config.yaml
n_layer: 15
d_model: 256
n_experts: 128
experts_per_token: 6
d_expert: 48
d_shared_expert: 0
activation: "swiglu"
moe_layers: [0, 1, 2, 3, 4, 5, 6, 7, 8, 9, 10, 11, 12, 13, 14]
router_score: "softmax"
normalize_top_k: false
routed_scale: 1.0
balance_loss: 0.0105
balance_bias: false
router_logit_norm: 1.0
n_groups: 8
groups_per_token: 4
init_std_router: 0.0156
lr_router: 0.00119
n_head: 8
n_kv_head: 2
head_dim: 32
vocab_size: 13083
norm: "rmsnorm"
norm_place: "pre"
norm_eps: 1e-06
positions: "learned+rope"
rope_base: 10000.0
rope_fraction: 1.0
qk_norm: false
attn_scale: 0.177
tie_embeddings: true
parallel_block: false
init: "normal"
init_std_qkv: 0.0204
init_std_o: 0.0
init_std_up: 0.0204
init_std_down: 0.0
optimizer: "soap_variant"
lr: 0.00315
beta1: 0.95
beta2: 0.98
weight_decay: 0.089
lr_head: 0.00785
grad_clip: 2.0
warmup_steps: 200
schedule: "wsd"
decay_fraction: 0.754
decay_shape: "linear"
final_lr_fraction: 0.1
batch_tokens: [65536, 131072]
seq_len: 512
doc_mask: true
train_tokens: 653500000
steps: 6776
dataset: "wikipedia_en"
Below are experts of layer 8 (counted from 0) of a mixture-of-experts language model. Rows are named router (the router's row for the expert) and show model dimensions 0-255. Each number is 128 + 24 x the weight over its row's rms, rounded and kept within 0 to 255. Numbers have three digits each.
Before each expert's rows: "comes before" lists some tokens at least twice as common just after its tokens as in all text. This comes from a sample of Wikipedia text that the model never trained on. Tokens count by the router's weight.

# expert 55
comes before: " ", " +", " —", " −", " .", " Total"
router:108128130105135109145088136123156157143120149144143104139109158101148099099103126132108120098093146126133143167083074141110122119111098152136191053171110131108152121183129079085134119149101134108132100092128138112079165078121124155126130132121097143140140129143080094141172105137108171105171127117107150128130114104130142130114147133146165115083124135125128157145091136149141141139116099165129100134144171130099146130152155130089084113109123153165136119140163166125103135165140135100108145093121139138133116125171159135178154134094103133112133107127134146111100122145187138116140134117101113119174117158121112155150122135104125119158146140115155121139143111142111157109141151175140158132100171142098118089155129121159174169139077143142104124141085152125146134123103109

# expert 12
comes before: "\n", " of", ":", ",", "\n\n", " and"
router:115126124101126061109124146111085116132145125090129142127093134111113134158109093132108118122113161152164111132159161128153137088105170166140079166118097156112155130150086097120141171159165139107149118116146083119134116098204153089135130134131114139097157102121096138110126135103138146145120091085144111143138142131107148129129161156088127135162130122131112110180106137136104083123114101125161096063115105105153092171130174146127154121135128084096150142079137078150183118151159069116111154120115135130115110152170139126094146108123148140098143121137147128106144120143096122138149107107119137112092164114141126150122118116159185121142160093121159144103123115127133121094129120117132163157129175164119147153146102126102149094127115122109131097140116151117130122117132145

# expert 31
comes before: " ", " —", " −", " +", " .", " ±"
router:106129109149166126131140137152094164170145142094130107137164127095145122132135122126096134123107126174153149123122106129143100130122131153175145173135093096101131110131101084143168103133180135107152104101137134101111126084111111133109112145156110094096158141136137135136126126171127151098153084082181153163128129095145144144091073165152133085149103130091144110150142139096118163152142099120127113152117127147157153152144155160107109168151125170144100150108164143139111145145125161117123136165131117153174128104148154115132145085124115131105143151129146159077080095110116105137153151131158109103125135095116137140085127098099132129158121172129149170159111129162158135119137111169153144147100167138124147129147083165141154127124127166142146108175150135124152134100095094

# expert 36
comes before: ",", "–", " |", ")\n", ".", "\n"
router:138128105148138148147148154156080147141126131116151098143106140151139144108147130188158088111151160172106167121135145103143087129140135163102102152101096135129135128104138129122156113128147143135176109097137165155101136136116140164141088144120116136153134094107143119126136118112096158142092140151108158102102133146110143129151130175113106077166136147114131176118157092104105094100148117104118100117109111129115143130157124122102157138132130163109170154162158164172150089140132139105116113132086161146152170097133115095112135130159153101092156108153140113133170118166114122104149094132158135131121112116131100135106088146145109108153185132127156157182160146158132129099172150151122121136087127096087170121171134090091108113107153168113118113161135163156106151121105138

# expert 82
comes before: " ", " Votes", " Notes", " The", " Result", " Length"
router:108096105149122107141105156147151182128119166130131123101104144130174161101115138122093116124105149089107121140143143155124166109129132154130133156132122094143193123140164122127169115164137099154135122156141091133100154135101138083070109126138099138074158160170090126136149148116136084129141129121140161139101118136150112156120124090131153111116181132092120146161103110090125117130152128110097112145138183090108145082144119150091109128081110142132134144148160181143094126165180156100157137089102136138163101127123164152124148121141134116160130107152135126085106128110149108113099144112096123140118132142089172158143123126168145107134145176105158132113122140094079132164102121144153123145112150156100145138138103150173157113130131105132127125152104152098157128109105114

# expert 71
comes before: "2", "3", "4", "1", "5", "9"
router:136148149124103138152134115108130106161107112124109125149137118141101156129149118102108129105136109123150156104156111116156132158077085090163141142171111147155087153089141129156103136132126146124123112129140108120135128098147126127080126129140115074185146140076153140165124102145163153151122142143115111143136129183085138116141152130142114130140163140142115167095146121129159149197141083132141091103145096127140152168112136128125170135153132122117105127147135086104117153107151152118116160164103138104105136133139060137144133140107134098110137133128144154109151126115166168139124158158163113107108134139145166160098118107058140109158087131171109077089131132134156089136169115134112145135112135140160141160067133125070094134115131148135109110103164144129089124133115102

# expert 123
comes before: " by", " in", " to", " the", " a", " with"
router:146103124114101157119109131123127128163162088188132150126096103116149132133075108125157153113110101142117124157148141109118126142129120134144178088103151114102118083135143089126136142111138138162143137161137146162148087129116170074143138101124124144136137118120099152131074163150139123107130107116121137121147155115097098120130121133095136167162106170114111118160153149115125124152144118133137128155157123183167139086129081137129141099098148080167135110189149120067150089115079129139113109140151141094113128116147141154141113122134156154134138156114115144128158113083131110141057160161134097127127146081113111165113107133178105105103174149131088123149170173107120137151101127121142119122149138127140140155136130103132089126147107118129079144117117142087143156127126084

# expert 15
comes before: "–", " |", ",", ")\n", ")", "),"
router:122134121156176164109164158152067128153122128115147095151115103154143108099130136176137111118118104189112186119147128098141093128104129153151092158142102132134118130100117100162162103103167127102131078152134149116116161089097146171094106132124108111141149118132117139138149134147094150145113132130127131169131141107120132114121124163153152088174091130089124115145172154094144124141141087123128108106096111120146123152132143169095144137144135180114132169164172162154139088151112145108120116165131161137150170104145093137124133104119115101077132130128112116115138148146075141133165122156143129104133155134084101157111083127143129096172121153146127147163131176149154152121143134127153128130118132147086150111152142145097140106108123152150117096173144147133151177125140114

# expert 97
comes before: ".", " |", "th", "–", "%", " years"
router:090132141172140114108113173144132073133120156088135114117152153147104098104175132149153128131102150122113120101134171126136128090152076159082138110159107089150149173108113084147101136083149098139135109140171111145162140183106145146142107124136113116095141115143189093123103120164162121095090170130118162066098144111097131138128164133127133081085117145147161125085150101108126162141142116127163091129132141161110164118136146114113143152109107141128145096163167162129157101149165099154121146118122158129104125128140098115091149152117144126109141133136124110134131136137098128124134125099170129142136100133139108116164107135131122123098143142101122095118098146148136166097147135088110116112154072122138138149094177100110100127112135130104132134113151134109114118180143158

# expert 34
comes before: "|", "-", "=", "==", "|---|---|---|---|---|---|\n", "|---|---|---|---"
router:102127111171172158097143141151111154173107139136116085134139106136128146104151108126125175101159127182160141176127148163139129106085160122161119138108103162128161147125117120151138107143141113114132086145135164114101117150133143153109146149140111120132104097080142161162111111200082156168132107139159109104149116121132119133101117132141134131163101152125113129168161132099152103135085123148138113149110126136169145179139183170097140145132118157120115158092144145136110137161139137111135120154140152123139135152139151122146144105127113120090119129125137159095175142119097121120135130137172155076113167129101167152070102089115130123144145157135132156132089112131150128142151118141162108159108151124082125087154084141113159181139149156144160138161140140115131149127108165

# expert 83
comes before: " the", " ", " a", " his", " its", " their"
router:150112104104107144123120111131145141112121104174116133129171123088084153159160126124093136119167115120105140153072123132127112170109172148112156133131137120134159110166155114099144133107150148135149168113145153183176107118131130101103137130163126152155096089081100166141152107160131104088169137102100104113104102149130124104147112107144084153115163142143131163106080143114122145133176151099085150118147098105119124047131112103141080133076148101131161122158132155068138152157139162123118116136146136165129112130130158094092116141122107104150131135114134132129098114113139121132086156134090113160143127161122149163138117115095133130167106117118121089160122143146114158166124121109143138116103151122148146101136148084118099160112131136112103149137115150163157150155112116

# expert 127
comes before: "0", "4", "6", "5", "9", "8"
router:096160137177171109121159151116094147141097082089102109103093153136144146132166151163123150078149140116146135107122123142153122112110159158176128183134123159101075159127100138182116121137128132073144099100137118082098152121113129137136092150139142126147131101152172114156137110125150144162110154135170127128129102128109117167144121176125089104121115130102130157074143120106125115104141121136146097145110112109173159171141165160164100114172127137139160170106150140173152124086155133106127156133127152146154147094146111086133151120138122113110148162161139139097168120150104145159141167160160103110131163124145179156094129130142135149130094137146157120124146115136157085117133116119127109129096103137122123138124106118097089109136108163154133125138144140120139095111114143

# expert 88
comes before: " the", " to", " by", " a", " in", " that"
router:148096124111083127132087137127144121163134105192123162103125133130148148162107095112136170131124149126126116164145100112097086174120136119112172141088148116120129092128138101144148141111129140167140150164119123164164092077126144073152140120149109160156124157095094158154078137150171165109141101116111156123152150131094093121116114110121126182170140143094090148155171107131155125151150138126123134142136137155161129117123097130162132103094134091139109111187134124109171105138106154139101130157154096103134182119132111128161124144166140155110121130116109146126166100121143127129089156167142111145129154077146121139090108116144107115093166136144112122134159172135135121131080114127146124132119113115143142150169120121150082130121142121128090148107090159117165146139120096

# expert 49
comes before: " to", " the", " that", " a", " in", " his"
router:155107161107130135138097139112142124145123121190119151128139114129138161154147107111103128128137120154119103144111104122124117155130154104081155131082200122119150082145126130129174142131148123172128157162127166189174072130119140084155118098143112154167119150110084147096079133130149133130165082113111153115165159171106081106125102116131164177154146148097101173140122117111146118122154148105107122099158127136133147086127097105145108115113151073148091146159126136125143122144163136139121083135138090100112172135129149123154134171174127127126125155124084090123151112137133119121091120168123127142143128097163099113094133118166090112101147133130129146153155157141127117148110123136155108131105111135130153104146098145147080162142137130128141130118113136134158120157153108

# expert 0
comes before: "-", "|", "==", "The", "===", "In"
router:110145128147131132144112160111128137143093155108089131150159122097155153106142110120104121115137134130111136107083156133147080139090139136140132125116155160131132130169138123164165140120145170086135143168120126092097142109142107155129134140118113116130112070126145127144124105119083160148158161135149110124140095128116107113103100148150104101154108112131095093154163088120143105128117108140107159157168131124160094146138166138134114149135118164124146173072149097163113166115108140113137089159149160113161116146100142153126136153115114087095149106147172146090139120164104133103147142144165122108099124144109114143110105095116148105166127137133140158174080098170152131086154093158140125135106158098077118076162088112121157177156137156160136123104142108162162114105140151

# expert 25
comes before: "201", "202", "200", "199", "198", "197"
router:104153151140146102132145141111138123109115151105109130125119152145137159135155177160134135131145149087174100088131165159135106116147144128085145123114132127124114184076123190142117154125128153109141131126145130079110146116184154096107135130125133126134120114133156125106155092096172134140101199153138108102109096094131117133154149126128108127085146166111143145094116113133099122145166155152136112168145147120143116124123151122167143170173114108114163133176083130119089151106155160145112150139095107139127123092082094109113116170109115109135139110140138130154112119146128103140147116116167127109135128170145142112121149114124170127142101111156152140105129108167139119140168151122106095117108097080143142121104168080086079117079124089130140157092132111153093094119129138

# expert 1
comes before: " was", " to", " is", ",", " of", " in"
router:160149151131159140140163138165140083139152123121129116130091127170124138118122108173109075134124103078081079145121142095113092132137107134093080111111136113130153110133093139129159125112140129160135182112132164113142088189127116143149084122137147114119123152135150117080093096087096077139115106139161138103150146136111107129112081154098135111173127116111164142128149121083109171105109153090140120097149122118102126138126115126131126143131132143094112112082115129191137114101113096136109097114128092090137155124131159161130117091120129100123142138125144162120138142155101091118126127122169147129122147084119117119130168112173117131082155149084158176166140127133163098117166116118143123146142108100125164146117117155139134114110114102133126130134132124062134107141162155

# expert 17
comes before: " ", " \"", " FW", " DF", " MF", " The"
router:150118115088095096148138118094150184099145148164096153118153144110111088140145117101150137128146117086139137139081113141131174134121094134138173071119160115139126096116147143109135125160098146163084101120134145105111143143162146111117167116140121123118102156152106138111149127084150117110163153147090094116148131108160149095116116089125103142114164129166094121115074122151127130126166106096113124154144145151141120089153113142121161116097135055114147112197124151103110164151124150127143129132115117133130117122100108134141149165127164134122135103134109123147118112082144092143138130121070122135111112134132068118163136140108125086144108147159125081108158113085087131149105146122136156120108134112142134164146119084139164096129096088125105105159109116160135158133148104

# expert 58
comes before: " ", " Nominated", " Won", " Succeeded", " Votes", " W"
router:121084101099133108169102149118165175133122175139135168104101124093151110118127151111107103145102148088103143158107137156147135132139098150114145102128145144168161100145181111097164105182110109129111145124139155133092151105131155085103155121147102124097133139168076092109157132093127122115135096095117104134116145138162123118089098083124085138123159131094118109163129106129157119112134119106084109141132149125137120113147095146117132149156108128128135123140162138151129135166123160104149091083117096136172093106116149145125121085149139121157137094154143105096101114134154106134095151094117179136124141125143138133161136151135131096156151119120167151151118110110102161136157118160111148140104168148091145113160084115158170124147149072144148103149072130134147107141112129

# expert 37
comes before: "==", "-", "===", "The", "In", "|"
router:102136102120104101095152120114154145132127166151125138138147114130126150108153134083140163118158104108121128108097154140116122131147177100094117135103107157134124150109185185156070106097115104159127097123134085137145156158135087153135151143137130171120090091121148129120154113088092114139094145144108145087119103149136088158122108081122101132125122112126086150119129090125135087094150135115107132157155101133159121103134115090115108115087134136143145127182108131166132129118123144138154096074175153175163098156103117105104112156161141101134131096130171136156147131144132169120103151135092153150096138140144152125136112129142182134159090107126151141140116107135106098151144143130111151117109136099148115101162109080153162139122163155124154125085132104178144121133125157

# expert 98
comes before: " the", " ", " a", " his", " this", " their"
router:154135114102089139122141106113159137091139099159120163121149142079107143137131126146158102132133115137096133160089119107130114188165162115101153109109148107129110122145160130119123124110143158157159130115130139171150160112153113121127145129120144169120105092112107146132165120119111104083163153113105087104114108135133124109202104104134072130142152152140106138106079116110133110161172156140106134121157107129153124072137092098172110099079124100129158157183119159084155150125118143123091105123141127171160119155122119102082100129128123113134125105130100115124101121104148168112130128120101120188154115157140149148139126126083113130170095110114099128123156145116106148174100131113156119110090162101168117112141157098137105134110116120101106151172108149145134154133123102